python train.py --d_shared_expert=128 --moe_layers=[2, 3, 4, 5, 6, 7, 8, 9, 10, 11, 12, 13] --attn_scale=0.125 --tie_word_embeddings=false
Below are experts of layer 11 (counted from 0) of a mixture-of-experts language model. Rows are named gate (a neuron's input weights, with its number), up (a neuron's input weights, with its number) and show model dimensions 0-95. Each number is 128 + 24 x the weight over its row's rms, rounded and kept within 0 to 255. Numbers have three digits each.
Before each expert's rows: "mostly gets" lists some tokens that are sent to it at least half of the time. This comes from a sample of Wikipedia text that the model never trained on.

# expert 9
mostly gets: " bar", " wood", " boy", " bus", " girl", " couple"
gate0:100108080142089097134071112144143128149122163152088152153097142109082121121152107152144140152133130110114083098135123129097151104139106148139149155137117117115149157151131125099119112144105159140112096124121105113117134123082133157183115170157107149129122106104152118114130181112155169097
up0:142152114118113128126129118099138118147132118124120124177087154133112079095144134137132108123110141108140148140144163173136129118161117175140151168146138091078130153142198142149134169118158136130073143123153104117173136153151152113156165135128127142163122158091141164112115115152130101099
gate1:109119126105094125148103114111122178090139135127132101146151146125151118098090102169113110141139130139137144131125085131146134145136112122123125111129090128096137121152095148177074153116094122166127115102101148145131129141096140170128120150103143089191164147158159124112112173157165156100
up1:121111130131119105143152157143160138086092126111122131148151162117130132118154114142139136120120120123084132132130117113098091122164137167091136150141118136174107113107081122089119120158167144132164139125133151107121114122164100129110111120134156208105070109127137177087137103098143110093
gate2:149138110096123108132089103132136193139128131134133152146093182134115143116105091140135064132139084117146136105077096149140113128116122133152136105124132131161110149150166144143078120160117138167158132083115117146130153102126114124104118080104127093137133155165101116158114151105147129103
up2:149111138114114135125070134159145118193138149123141104135116168173092103099117121171143135120138158156130093156136133144133134132127120148111160149113070138144146084128103151136115093148152122081105159116121138162166151088131099112169131151142087114127122172137110121103155123144123122115
gate3:106179146142121112131137142161129085114133110102149158099098162121161164101134137135129150160130124159101157153109100125125114132150102125113135160107129179094110134134160104137093123164132101185126063125084140116092104172122160116133115109129119132187152122135115142130108142136146127149
up3:139104148180125143122111150144117185080130135152128183151134147120161136129109117074115122099100110124142106118134118128103107089133123125107146122116116126142147113112143124122089103173101104150088095129128122134098133120164149090121146108169120095122137154124113129153119051082135097137
gate4:077139134125082147112138163144101128112129150132144163106091105157147133166140098125148115138174141109158142105118122129117118096160113105164081165126082124120108180127115144152084148091126121115074113129104089120120171140163127149154125124144129135133112125126097161148092111164111114127
up4:124163126150129156148122143149133171150124130078121086131128109160094139126109115115128154117127121126127112158100073114154106146140158144106120077166135132102110112090128149109112113131160101146143111131160158156108150155117136087120124112110117160142112160141160188148151126064139084112

# expert 16
mostly gets: " Republican", " Democratic", " political", " Assembly", " social", " civil"
gate0:108123160147104140121134077128155132166099146102110145151149116171086157151170083133164155158108140121090102145148096137108126117093140131158098111121101085149149156106160118103125126173113139150173133116075121150103108112126124122154167133123164132126112169137149134114142141112143116107
up0:122128107078103137149121107151121130124113098179131136144144156122122140143160116145110099147121166092093115091147115115168116139134122128152131158131159109114168108183066073108080127131156133123110121123104131137157099064086146123163125103111134120117117124124134140107161103150151120138
gate1:129158100080109085151148122139138103151160128137144125127082148157113110125110113114157132127157162124147107090106063140101157168132104121138080097145104140087128110119164141153127119103145132138171129137124152144113093123163099156138102128164146111090132151138114121145115125173114145083
up1:101128111143132126167134165168155140162126098159122153057110147137165120131126106100136125166114146125086138125130124121102127092105133097139096123146124151131091121116109084108186073133188136117136120153138174114117116127103154123130113169161143168120116160125115109131110122126129138103
gate2:162124107112150129106140168124129159121138153111152092108144140136176134111152106122110112099146106147115109140119116103113097152148141108183123084101081132126122128119143088150131208118147139153175140124133181120124162161139145117112152108141130128133147145172152087123126163151113127163
up2:111110078159097117120088133146135088160151117107155082140144134090129172127150149109108146147120103145093132116141121096122099162119150178107132110143111136128129125142159081156168149135155117091129130100118125089162133111089114083115142096130156167097142119144113123168134112093106121119
gate3:084156133123101163162144120110128119138149164102137094110112141142140102146133081164144109140147098107177131164122175150107109134129103092080113101141096128110093147099138109124123130131093086132145107117124144087157137151148133127093161156150097106111125099121120084119159159169117117119
up3:116160098099134069118121102121146103133107132121111195097145105121136139105140140120121140104124174142114091147143143157108159128146150122131157156132157111138138109125110127104128107138160130134087107114146151143080118103144118125131134131120143161111071173123155132052135100098115142085
gate4:099106134147158122150162095161139186110180140156135120115104133149110135142105126112125139149113126103132109139145120151120114143141070119155076133114126123083155124131151106146113088119171112152183171156123110069119103175127123154147125121107119103155165116099122127146133104118105131147
up4:106100100147171132109106149084087139125155113122146117106118079162177138114129134131133124110161118166126088156138126139132105135103115120142145185119134110093113097129101106059102171104099101105144125126106148097123099125140115143145108118133158123146149085141098125126101108123082106111

# expert 27
mostly gets: " album", " Championship", " song", " game", " film", " Cup"
gate0:132151124122096148124094099140142069145176151167170125158139124139115099150094135100103102139134151105160102145162099153124134156142153111112105095152081128135137112104121144164118104153186174138140103128101120150138160117113117170125156121139157116136137121119138094154113174122146155146
up0:125165128094113116089126148111104108120120137151173121144097110121132155139157106128134111117123132125124122106162097152089177110106108113141135110174078126208137112106131124131113114129096113128167150089107110116117162151148104167166183123147130143128109126143073113121141137146132110158
gate1:123116083115091134123131167134128085144125137133185101117129148115130127082080111142152098114166116136151084135149121150145120139150153139063122171120100091118135144162097134087111127100141137144119112136179145145138178127100121148129194136135118109102155125142131116117118156141137137123
up1:160137128141082140109140134126133100118118109154156145120139130188103130111150130106122074092143149101104094178116138117104113080104114135128074148086098149103143143138168154116147119165141113140152114159079109126142141174102112126130102107135117146139182139128113097131145161150134115123
gate2:116112123092094159168091122141162128093123163121176145149116130166136121112129127133175099147110203107171131166130169113130150153107152111138140086120098144112154127147124085124143094131149123132174123073127116124117085119164098147130114116127148145150146119155125136146116133125151134144
up2:170098139134160063132137142123174107132123112128138173114108138132133162119099128144093109103130137179156153107107162154120131146144128152139131136095142108150088135160127120117126149076185121142074135162122168130137112149174130111114115141139141147110121117108121150083168117125136162108
gate3:103156113129079125163155112093115145130125140118173116115110125083123096145079111158150140136107127147129087141136178150145137131132159163147080095134139115113153121136149128127141130111118123137167137121115142156106140156169163168150116088128141095149167106149139152142095183118116148088
up3:126126147103098151107114168191105146116126092140136142113130140115144093124164120107124155117130135150152109164139151111156136104176150138107124136116143111155151161139135106151112208139133119144131148082147124126128166134139154160108158121106096140139130118114127140170114114133145195077
gate4:118162127164113113160119129128097124149139090114112170128120136152097157115181117143139137120116133085088111144128157119151107107115142133114130124125152161097110122171151101136142111148131126148161159137134107177100127158079116125153153144096112170127082111159088142161099188138134140147
up4:096113128085139135084162112109118164137141132141102136150104145111117115172122134115127149133171143125126151108087131156126129121142116109147146060139161085161136119109115105124122137147113123113143141139124132113143130130154106145100090132098206134104161104139165072104119100087104119097

# expert 0
mostly gets: " exp", " sc", " rem", " expl", " rec", " c"
gate0:116088098156128114103120182154106199104153079126089121103119112142075112142130110109095123126060120138137124138173127164157115135136172133148095114132129104137164145110164105169136122121121145136139156136099119128112148124142085115149114162107153123103114114105136145116150124121124143115
up0:133088098100127193141121102138145131100118109127127115131138146103115158155170176124121133096085125119079131109156114105108095175111148130138112099100119138114146091099145123124150140145145144150120099108143158121078137104194147136130089156153116115109169141164139107119153117125104112125
gate1:104162108097127101113125114143141128136172113089119118128108115117142120172124120099088117150131162138159085105087100117153125170143111126135098138123154107101100114138116099141070127174156115141134161143104125134068101154160127103132116149123090129139131126145152131109164090147115158179
up1:135153127146120124132167129110111114088089198166123153184099116138130119161119132155122119093118104123157138115150162115139137112107099127109135139158118151157101129099108092113108114155139088149110163116124131140148116119153119160098154126108106153120137140106075166141062138136148108096
gate2:134144114080148119111136112144116170129113125176148084155110159132141091130171109137084115151123105132145153177125165122093150122095142128167075140119132122104105120120118125132126130150146122100148133119126148148141165121182146116153126175169109174112105101129089145154120127160098105126
up2:119138126079143131140114132082150138131101107119145104109083141138127135143107114114103123158130124116132166158104156099100155128109128136131139158093117151125111069119139135097131132148153144164150162129167098096140131085154109137110064182118144099171139114156114136108141115147123083167
gate3:117102109130095140115130169136137188153185160132106093112110158113069095109136143124118163138129135117158119135155096135134159164145109125142083097096122157133078140126159124181121122145123149121164110112133145154093115131146136094160156128127120134127132137096126099092142094143162131140
up3:125156139095144129153112100135174140138132122174137178105120118085113126139121083102133092161148129137124173145136164113098172122106123133092181157105126165137132107180114142110136161148124104163109139154121150106104155104127118106109100107079110141161126158127149123117142123084140125117
gate4:100112108120140083133099122120111114117156110157106137123100162163120128118121117143123134178125145170155096170135142127138118137089166107156098164098132123168125117116131112165119091132163130076148150130117138094111132117149127117121111143118118129140093084148147047128138124126178156156
up4:111119118149097081120128132120089139106125100102144143119123084121131169125127118131127101108138157151123134149163153105132149105126150111098129126127146115123130144111145111142069067125169159170070106134113125167134139158062144150096118106123126151095123134114080153115127168126108096135

# expert 4
mostly gets: " T", " J", " Cl", " B", " K", " Z"
gate1:092111119124158116133149142152161144104146182140131108142133129135130103137140139139095137117139090152121141115102149163142115128166128129171142124156135101143154175103117106160128139154152104109161095097086180136121145175107137149128100114139078125116104157129142127123103128131063160181
up1:117177140119187121095129171159162187127103127171127117140145166097121137134117139097138147092140138139153152143146120169136165107124163095116120140137111098129135133143150129140161100134154139177147091135139184169129157122123146127126103159150109096163139144131121136130143134128129113178
gate2:121118165090109174124109145134105138128140090162171117164118128129109095147182096094112171114113103130137135123144136160131125085138136129149105116174084113125112117096143132145150084150132146117137118088115153136096158160095127151149150176142078106114111142129127167094121154145122138128
up2:110114145114151125122119088127083093117117143126108116130166140122136138163166118156118169168188121144079140142113115130146132109114142120164113155130178150131141157125145125153148163124145096103141169109123142111125171146152124168117125116118145160131100059145149139066122147135140143142
gate3:110128129205112135141142127142121166137158102126154081131138126134143151119138144121106141142123091117130159148110132170092117179105125150173120114093137111172118091133148108107157110153115127086141136140163116152111160146113140136099114137150105081127167137085141126080126157112154115158
up3:137152121110136133121144111131062129175111095155131121177108143140091139126102135145117155114140151128169138168120159134115147106128120105167118083114129103138142139140125079101154151135160130103136118120131111134123171178083153171150131137118125189152137139076116140116098130135137155156
gate4:116139147129076131153116141134090123134144122156165119107124130128095105179152111058090097120084145170103136148144150143137123106122146138114121131152108130141156088151163151106125111179126099146165119139135178147137143162126114141131152147150111141154121107126147147104092150094100170135
up4:122116125100164136144110120102158157138154067153134128124098166157182153148152173102132096142136147109118130120126122139131106106154106093149163116120135146124118155104125120163084141110136137122114128136153126155112130108098110106095149142123122089135126153077112193165096134102140152084
gate5:116143120105116125114100139116174126154122108149137144119156116150132117105139135164131121163124114122104127156067129153097117098115136156129112140111120137127086165106087147157096135161154147175142089106110132166095117126136099130102127132094174164162165060128128123112168117153116106106
up5:180128124164137129144139139133153103108094087090168076092155134121123159109130167133107174123099109104122154111154087129129157168120158153153107124118155147118152152137161086145104113105151130134153135099138132113098123094148138134130136122101125072110147127098090136127114128111146098170

# expert 2
mostly gets: " JPL", " located", " served", " known", " died", " worked"
gate0:104111129131071134080099104117114122137130121119163139150114140116124137139125139140124152121135121104151132111097148120114092187135126110100159085171155120083200137109125096145133180106149128098115121103097152070152125100102130120153121142122094152127137127167110092130122154124098125109
up0:069154110146102095114146111122166147128157110090108173154140128133099119114136137105114116110128104103169090118111134083139098169150148113092141117130154121171139096114149147096097130107166129126160124077131118082119123076103132135153133108083110130135140129150129131134145155140150114086
gate1:082118132148119125169130108093127151090150125145121105118157168128115123118132135119115132145133117078055170147134171123150139104131106108132147123138085153111120126119131111162157133083095110117155092120132168152126170119151140139146176104158083150095107117161098146149130146149124151129
up1:124114128124135163123121142103170142161152158180087105109109118131160123074102148135144136117104141155107150119120148103146144152153147163045130126131123089151122145173134153171185139124168124116184127130138137115136126127115129141110161125134109105102145101130115123165135100135138127102
gate2:127137115123097106149168145129180132117173167131074183125147104147123167101125151117086087154155096121153169140158102134153134163110118167147095096138115125113107134144126116143094141111125137149164155109100136151099109105100136117141140109152142137160158156156150114157141127118159129114
up2:134100101098134143152118104117142158132157104123176146140130146105139149136118180121116159132097096118101100187176116122112111172126150175125151149133125099176106134108122130137140137090183157146165163150084123107136132110109113138125152170152144139139131137119103140113135090128123171139
gate3:110103100138113122130050089168112113166111167134105154166130090135165117133152106115134110148136185095138128166104157176106132094126098107160178143124157136099126107151139128118120119119144128116096115130107132139060134135144124095129124138115138102146118108133135132140095151136106113128
up3:132146158131119158167135085151101071113139151137137147140132191147151086122112141135108136139119147101115164129099141145116091122125157110105107139119141153168146106129137175119122096120136124133118080108123082159155140110127098164083108111127099129107160122144150111121171075116122158117
gate4:109098161104088084149120065128102137171105125127156166135106153143088111133135110129127114156093116116153126132131175109144154173118134131110096159134087153114152083136138140107132123131152112144115180142096133127102135116164097124114108118138106087153129142131106114096124167083151115132
up4:131094137138118156148110108162108108122144153144103116128134087128081141139135187129135129105091148105143148170112109149106162158131158097102111179138138112125120114106147190101134149172135103134105114151076142115095155121118138090104145130108114099131127152116160101129166142137139167102

# expert 7
mostly gets: " Act", " number", " Part", " addition", " front", " order"
gate0:143167134165112138108114146124078109147137118142100150125098140087121140190159114138107115169091160124134112167139115152151100158181095102085096112116117112112135101162148121115115137154140129114125127140116110127097142118088052142112126150109144113136138106127115120083118154137094130143
up0:094124080111097114090110129131114124169112120143099120132131153121107161157127124150163115176136125164138100197147108111125161082143164131148116119144128143121077129123154140149129131070144075131109141156105140140109109100141131131107145135146145109081101147136146125133144149178139143156
gate1:139144136151128131141112113126120147137103100130127111113091148104143122156153110068114097104077105152134154141132101114114113089141112135168141184142124110170113078165122106120131072106127115150128148097140139076088119154131123138120139148157066162128135139136120144157171139132116106134
up1:120124115127133149092113175117108122089149128114167176106140111089126094145109174124051145128150143110119162135104093093146171137126144127063113110111136123127156132102156150154102132127115098108129092160150105139112134106118108131125139109130122144108104129111120107094113079105118144091
gate2:116135127152106135105103121163102114162152116103128106129115129173145105087149107131134138157129082129172111112097114164130107143141154098091135154099090131134168116135126095116142165147114157092099118157100112158131138120174138126134164140111089129081111094163158119153117118128124185102
up2:149116144082100156191152122120141130140134135058142133149121130129160154107176132133140151126132115106129130062108088140121110155151165107111159121129141144107159112155135139132134134111117125108163120118168129176101119157152149074101134129109146099153104097104129142132152118093151102125
gate3:154157171158162089165103157149124101137160124135084129143133157113090126129148100125166096123145172178148142144081158124123094115143129122127117096129166116091086123131117104117137103187114117136165123134136113157133110125107119135115080155124141124097114117107163116153117139101152123100
up3:131103099164108128106149123130133132166098078146135129142145164111112185092106118123127125149091144122122141136108093130150163122083193151137112135112143133130093159167115168151139080099124156128128140095107145132116102082114127133097126061131143107118120126161131137148107113146137149148
gate4:105150128129146146154124121131083122123081105131131150119113101138153170069139141115133148131118144113078079171143112126137114109124116110155136113072101155146121135102118074126144097131133163140133126127110152123066110104164134121140133112169108123147124148141173123105126161173168106117
up4:133175126139136150121113115111101115148141134132100121114115148131091116153116106097148170104113103110098136085130125168108113096132121109138116104158130073103145149126125092096119097097163168094097094120139095195100114112111116113121122143118139164161119140084135126140079121135175120141

# expert 14
mostly gets: " during", " In", "In", " in", " During", "After"
gate4:144159105143101154154099173107122156165112097125108123133110118141169129125102106146089115111113133151123126123121101125113085143162132075112112070111152126174115090147145093174132154087141135158110123150094113114098121122143155153148140138164111143127154111140136115083133161084116104139
up4:184134111138104138194139123095131081141153115157161179158109140167151113107109136111080159094155129125165143160140141132164129143109142148151100137136139190162136153163179139125130135137125134129117082155129131159140128111113150140147117155132165132133141156110146127114142155127134128142
gate5:138139126138117126119131090139136134085125166083058151083134136138173133156119117088070135106105141129142107169112118164143082179117126103161144130146143139143093088142147130100126110151104115150121119144125121130136138145123159123104104163152153107138134109155138105119103167125132161167
up5:144164149142148151113074115121155109123098153088079119118142134121183136141114108124092141115129146159109125152090192161122117160111105102150130135130130143141098129170144114105129139128107097183124115145130131108121121131089126084126133144123124106139128086131162097112119186143159156152
gate6:116097160086157119140087131101124120140084145109134069125122150142134149140136111152163137157131132109126101088111088175125100158117139090125145132143128114188117133143150117119111126150101139091123123180127148180141161091102118152103091131158131113112165108140112097151149135125104104133
up6:097142109126124154132158146130111114142119121101156108098149087116076112126101096137138110141147112119133136171146098124133115093126123117114106112103146154108131183095105165131095173124111069157146177096099110123146120145156138139183155143158152146154109124149114118122133178106139141156
gate7:118080143116122139140117163068115154159140154123143080118094143141155098169149145142123127130112132126121121125122166106139113094139079089124093140139148123121153125101073117127103118124143153087111140179120099100107155103127163124127153137180138087174137110140119109139148125124114122169
up7:117080133151125121146098120098098127146119150139139113116089140126186125111129134136095141144131121135139146165095151156113102127110115126142139183147162081147142150143150163151162125159184137135131155148144154136124154092129150120089185122151130129154130122119144112097148137159119062154
gate8:118120083114095098137111149138131100146110132156121133080150147123179131135131163114087129115100103146139142124119109183162122115158123135141151107091133124170168108122105177134114141135114096143141168143162119099072110158109105163116124126134123137107089134129145128056123136124147100123
up8:122159151121096154117124107127208142131100099119154136138166144099100143127156109119172099105117176093111160130145115092089147174086132113120120105099127135123112156150162148115089131157073163105149149114117126124114101112130115144118103144149143141116121136144141148110123103126097154163

# expert 20
mostly gets: " r", " gr", " dr", " Dr", " we", " organ"
gate0:122099097106143144137131131091086053122107104078154143136100124113121127139140084117120099141140116134109068120170131144126128132120137140144144114117107118098132114108126124125122183130116075146148123125083110161133122171106149134130101123175098117092092146162112125139135073132147126140
up0:148154125140111133119110092198168133150130121161094089134142140147131143148138125103146124169147119152134088128122143097173106120130148125102140139135155156077132122091091164125123126136134172142077140170097151095125147119177117139111162168115113140154141124101148094145120124144157143121
gate1:150112168126128114138108143147128105083144112124146123146104160131159117090148097116131108167099121155131100145081110131134169130127152088145145107122147137091108107112107120115148197101083118098148123101116119109095156109106072105163142134108107083104098150150154142140119093123114141122
up1:140151152090126146122110112145141160125161144140116134165086132152155110138115104078110141165119165167154119118123096130128170084146145100098106113132141119110113143116157122159147152109128139128157155136155168089136133069104143161124102169086108109156120136123093138123175147131103099151
gate2:127114096121137113134100144126148131135132152147109147090085143113139136130137118113119120126155166149113143161152138123167108210150108131171102132106113119174153128110140134131158124113104135145159130149080109101098135180122137123104170144165150093093148118162144119109138175142148090101
up2:148143098126097104132165151129140068131191167108186106145185105147130132146129131142129133118129112134134131101149120099114086126122170171103124154096110177124145153130161152135134135135144139070130123158109123138121157110109143136148117136111112177140095145137146118099107119145090142133
gate3:103145151170139115138118099125129132149122113152133140160111092114148089118094104116147130076105126098140106133143095157131113165130110132134119060114101207124140169136169127103174148150101136139138120107108113156129141138115115112126112146126121152097128104165092143147118147086145092102
up3:144149128085162175097088121114160116133135158146146114122126113137121127144140121095091150130138083093192114093110125129176135134120134132124100076146119120123136169133163132099129144156123195096183120159105135128113115126166149143109146123118149131104106083143130114130141151101136120143
gate4:060144146139112128089126142129091149143093183140113107106091149097126120107151075105116116172135105156107124104128097161120110132143147136113107119105132167145091127144140110129112142112105157120127133169123138077106135121120061093168121109120121153105123112127119123108132081123133155147
up4:113125139143158111141086085149154140120135138146113125101141115115103176150092126130159158139144126142150122131146131123111176160086122195096131104113122127109133165123103118068149128182101138127134124132164155121153112096153163123132103129143136171180142134105108156121170116122149147122

# expert 5
mostly gets: "š", "č", "aj", "ić", "ș", "ithuan"
gate0:096104140128164116146167142184143135107127117082133163136162100143148100131119090140104133133130104123106112090093122110127122142128170136141088126143118094116159165147125087095118156131150153156158135150112126154079138106148150136132107127148133129115091096137135103107089142155091061127
up0:114120154070089171144135127107117150130093179169131161119101152130151103090084128081096110134113078130132156096129126104120153123126107110107130128138125114111142126166116176122132172155133120096135157124122107126166123137110113163103088127140158136109130114131134181129108145101134131166
gate1:114137107140118127137169164168123100108141112107081106143128098114127111112152114112160104181108120127138112143105116109144120105132124110187098147103179138123126101165149115109104099108088120168168111124138154138131143145154164117184136165167129136150130131123149167130134148092082109126
up1:122183146100101129127141125099115094187085090136130136128114100174126147132103099153121156153136134123134094154118143102146143137127118120150128154135111092135144186155115133184161122164144154154075081140135140086128132124106160131116128139182150137111133143129131104159121118107145125114
gate2:056124121120105138142100141187155110102135121102168146095143100138115105138115110088131133118149104131135101165128113115109112135161106111118100135107116111112097089116165160147165150168143093159176119160079157141107108088164117127114120136126140090137130130106130121111105120125161104129
up2:161141141121163092120109124101107151104122091128093129108123147114148168084150165131121126116103151107131121124134135177138121158135104127125146118111132155143130162136118107154170091103117118124122198131181111112158113092194150099113111098150116141113127101121125102115140155114070125121
gate3:142146127157145098144156133141151149153131166142147097147121124111121137129094115144157138136106146131175090144104129125085120159152124166125139151084099112098135155172143130102096105105095128134120121128108112133140145104117142118145086166129106100087138142136087169120089141154112051097
up3:150159113174153130112113114129125108083101115146175122109143127150135094122115136149125125138118144154136143190143167155087154159099138127153100150145124112148125167172132127147102105142119107108107101091119161145083143091153124149127112166129122127122114160137122111132135122131053112173
gate4:117110141122158149159116152139150099090054112118104119138162130130110124110122138133086116119100111142145091132114146159082113174139153156079131135098114156123103120118122102141159165138124123094156089144129192129118139126153174128103127151143082110100121165151134130120132140128116094144
up4:145126162116134128135138118130187129078096129118112125152121141154135123082085106118129131129143134114170092148123144126088147136123169143133116149101153095092096115152141107180160165131146171152184134123160129127155106125105148183139125123156104078136096105160136130132128123148133124106

# expert 25
mostly gets: " John", " Mart", " Tom", " Ram", " Paul", " Robert"
gate1:067145145144105173143080136164152124140156123127153106103111110125129086119106128129118139130117126127154111101162134116136189123152146108132087140109112187110129191079116142164120179130113119113135104117102148117151124133140135123125087125169129137107142116142124118090114155109113129172
up1:095108129135074148131100128139140077071129131104134104122095092141073136158135133100123098123121142137109129165158146098106110138160082151078145122120106140106163125093106121145093132126113125141155127162102119142151099130165115128137145198141127130122163105136139083126136138150123120110
gate2:062091137132121107113177095135121109119093139145153152078144133130118134104138142150157130149106071140120085151113117109099115095163121109131138134144135137141145146143148111138143101098138115154132153186115097122084159093127138164135147105084124133110123080112125108094134146144164105141
up2:140127160129133099115145160087118134117103114134097102153146120153175139132127138106102139125149184128136160145126103129119151161154119144152152143175082094088162135086117141131113140135121113116140130106149155145130101132090084151087120116157140112094066162123104149143126157121089098153
gate3:123144099106112160111146180159162087114088134113139127134094118111137096172142098153151148151099135152141096159111113157094130138170160139113146122141129103128192143142122122145141142158146130136151147112151135142064133102156114155137164100162139123125131117105126123100147112077115092113
up3:134139123119141148143129119147166141138175130080106159139118122136168106124172104112120143084132142146122132115134129171113115101105130129073133126146126087092085091159151148136160127133095103116162153111114126137108159174092132131139088103114143137164095137153142111102112113074128113174
gate4:103140186127150127151169095160109090129127137159141107121131132065098097139155134104151063099110100147137147134143152140150108124181143155141160120155193122132122123124147119147097152143117106155132124151123123110116126142106141133142132136140067136145113112129119088155163143131112129158
up4:131124167105110122119132134145191107123155119123120164113154186135148097132086122171155128139132166097127124154129150149163109082103123150112131144113143093119091134143120128130105120153118150100101099122122152112131152166116115184139138104129120164143073169086144122103142120126145173134
gate5:118101136119156122099114108120124107169157155178113157129076115124139135132162106154128094142108155109148104117121104170127168106102161111092111123098157094152111174144130131137145128087141115105107141117077105103103118129092156105114182163154128102123104147113090110103125141117130151149
up5:089161117130118138162116130098129108126143173100143096143146154115100107137097117133131117153126138111127096124148130126156128154081160070096080115142173091122136129113106120118123123132137111175138124134079095157149111111105134140137187088154129144129108138113126157117145199128134147154

# expert 12
mostly gets: "h", "oh", "th", " Kh", "ih", "eh"
gate7:094105152141074109110114141122122103078127113123147108123124111112125148122121139140117139160116130102157156091110138127108103119144048128155123099116113124100155100102174134133129135128105117166154136052123128099110136155144121125098124098133102106093140127148113071131121123110181150138
up7:141115123187151108148103109098120134135096134140141127096151164136076095139139137156125149123112139115124134134149135107134156123106109156085160164122121155166169083183128107110144096124096131144103114144137148157173127138121106094101100130098113141136118133153121196102160133164117131135
gate8:078138134136108139158096115118128097127165083129128102170129137098110155111133136114145126116095072160168133147156136119073125141125103153118140096113108118073149114142123122155147102143143125157139108122123096091134140159134094149093124105150093092085136142095115127157180108142129148130
up8:123081132153124130118099141102153105140142109154113120145113149121128118116146172108128117115097120118128131128135129143132133147146128121123085123121127209120199124138087107123129143132134129180112124081123123105155133157147100071079106128129110098098152184119138131159122081103098125124
gate9:111140132133124122149149145147111091111071125120127112131123114074157149136100079146115116145123115114154145124139133134131139157154122124099134107101124153113147164113133123106145110157144173142202103118086104133110154140132164100163160156101129105109119137177103082125117154186118107131
up9:143105113140116148112116119090175119133153143138105091159139127115112087151113104169111150104102120122158117178149106103128133144148173093130117102123116183107137140123108132142158152148126129104166133100120165038151113118146115159145118132137108143125132087138146120129118129095130170157
gate10:095154088123109092189168114131105117126105125150160140145135145154160129143120164123117094176118128073158156149144131115109140140144140155120108104154147109104154117153175140145140130124096142169170156114137156125138127136161150134114125103151120088096090135142100077123121136161144136152
up10:120108140118127153108139122130142106161136097110047103142139154117112119164163127128115115158111110066125107148134128091141120132127093134118145119146130097078114134103118164122167140145125068126126144127136106127099146118153124132154146132109130131103183139149169121099162128138131055135
gate11:082132120101107114102122142130143110112122114154116117142084125101102152167187130103125136175131124150134155104150132158067135098157132088153138102106082149119127113142112135141144087133135117144104155113119151127118142145148132097136126103124129115087145121191122088108095127091174148153
up11:118123097079161149192155119096106110158112155112142146121120111137110117154149159106136123125140147158149141133118160182113126162106105102113120115141162123153112129134179122077133126119156081136115113172141103106119098144143087175143119104120100121175113114132159127152093110115125134143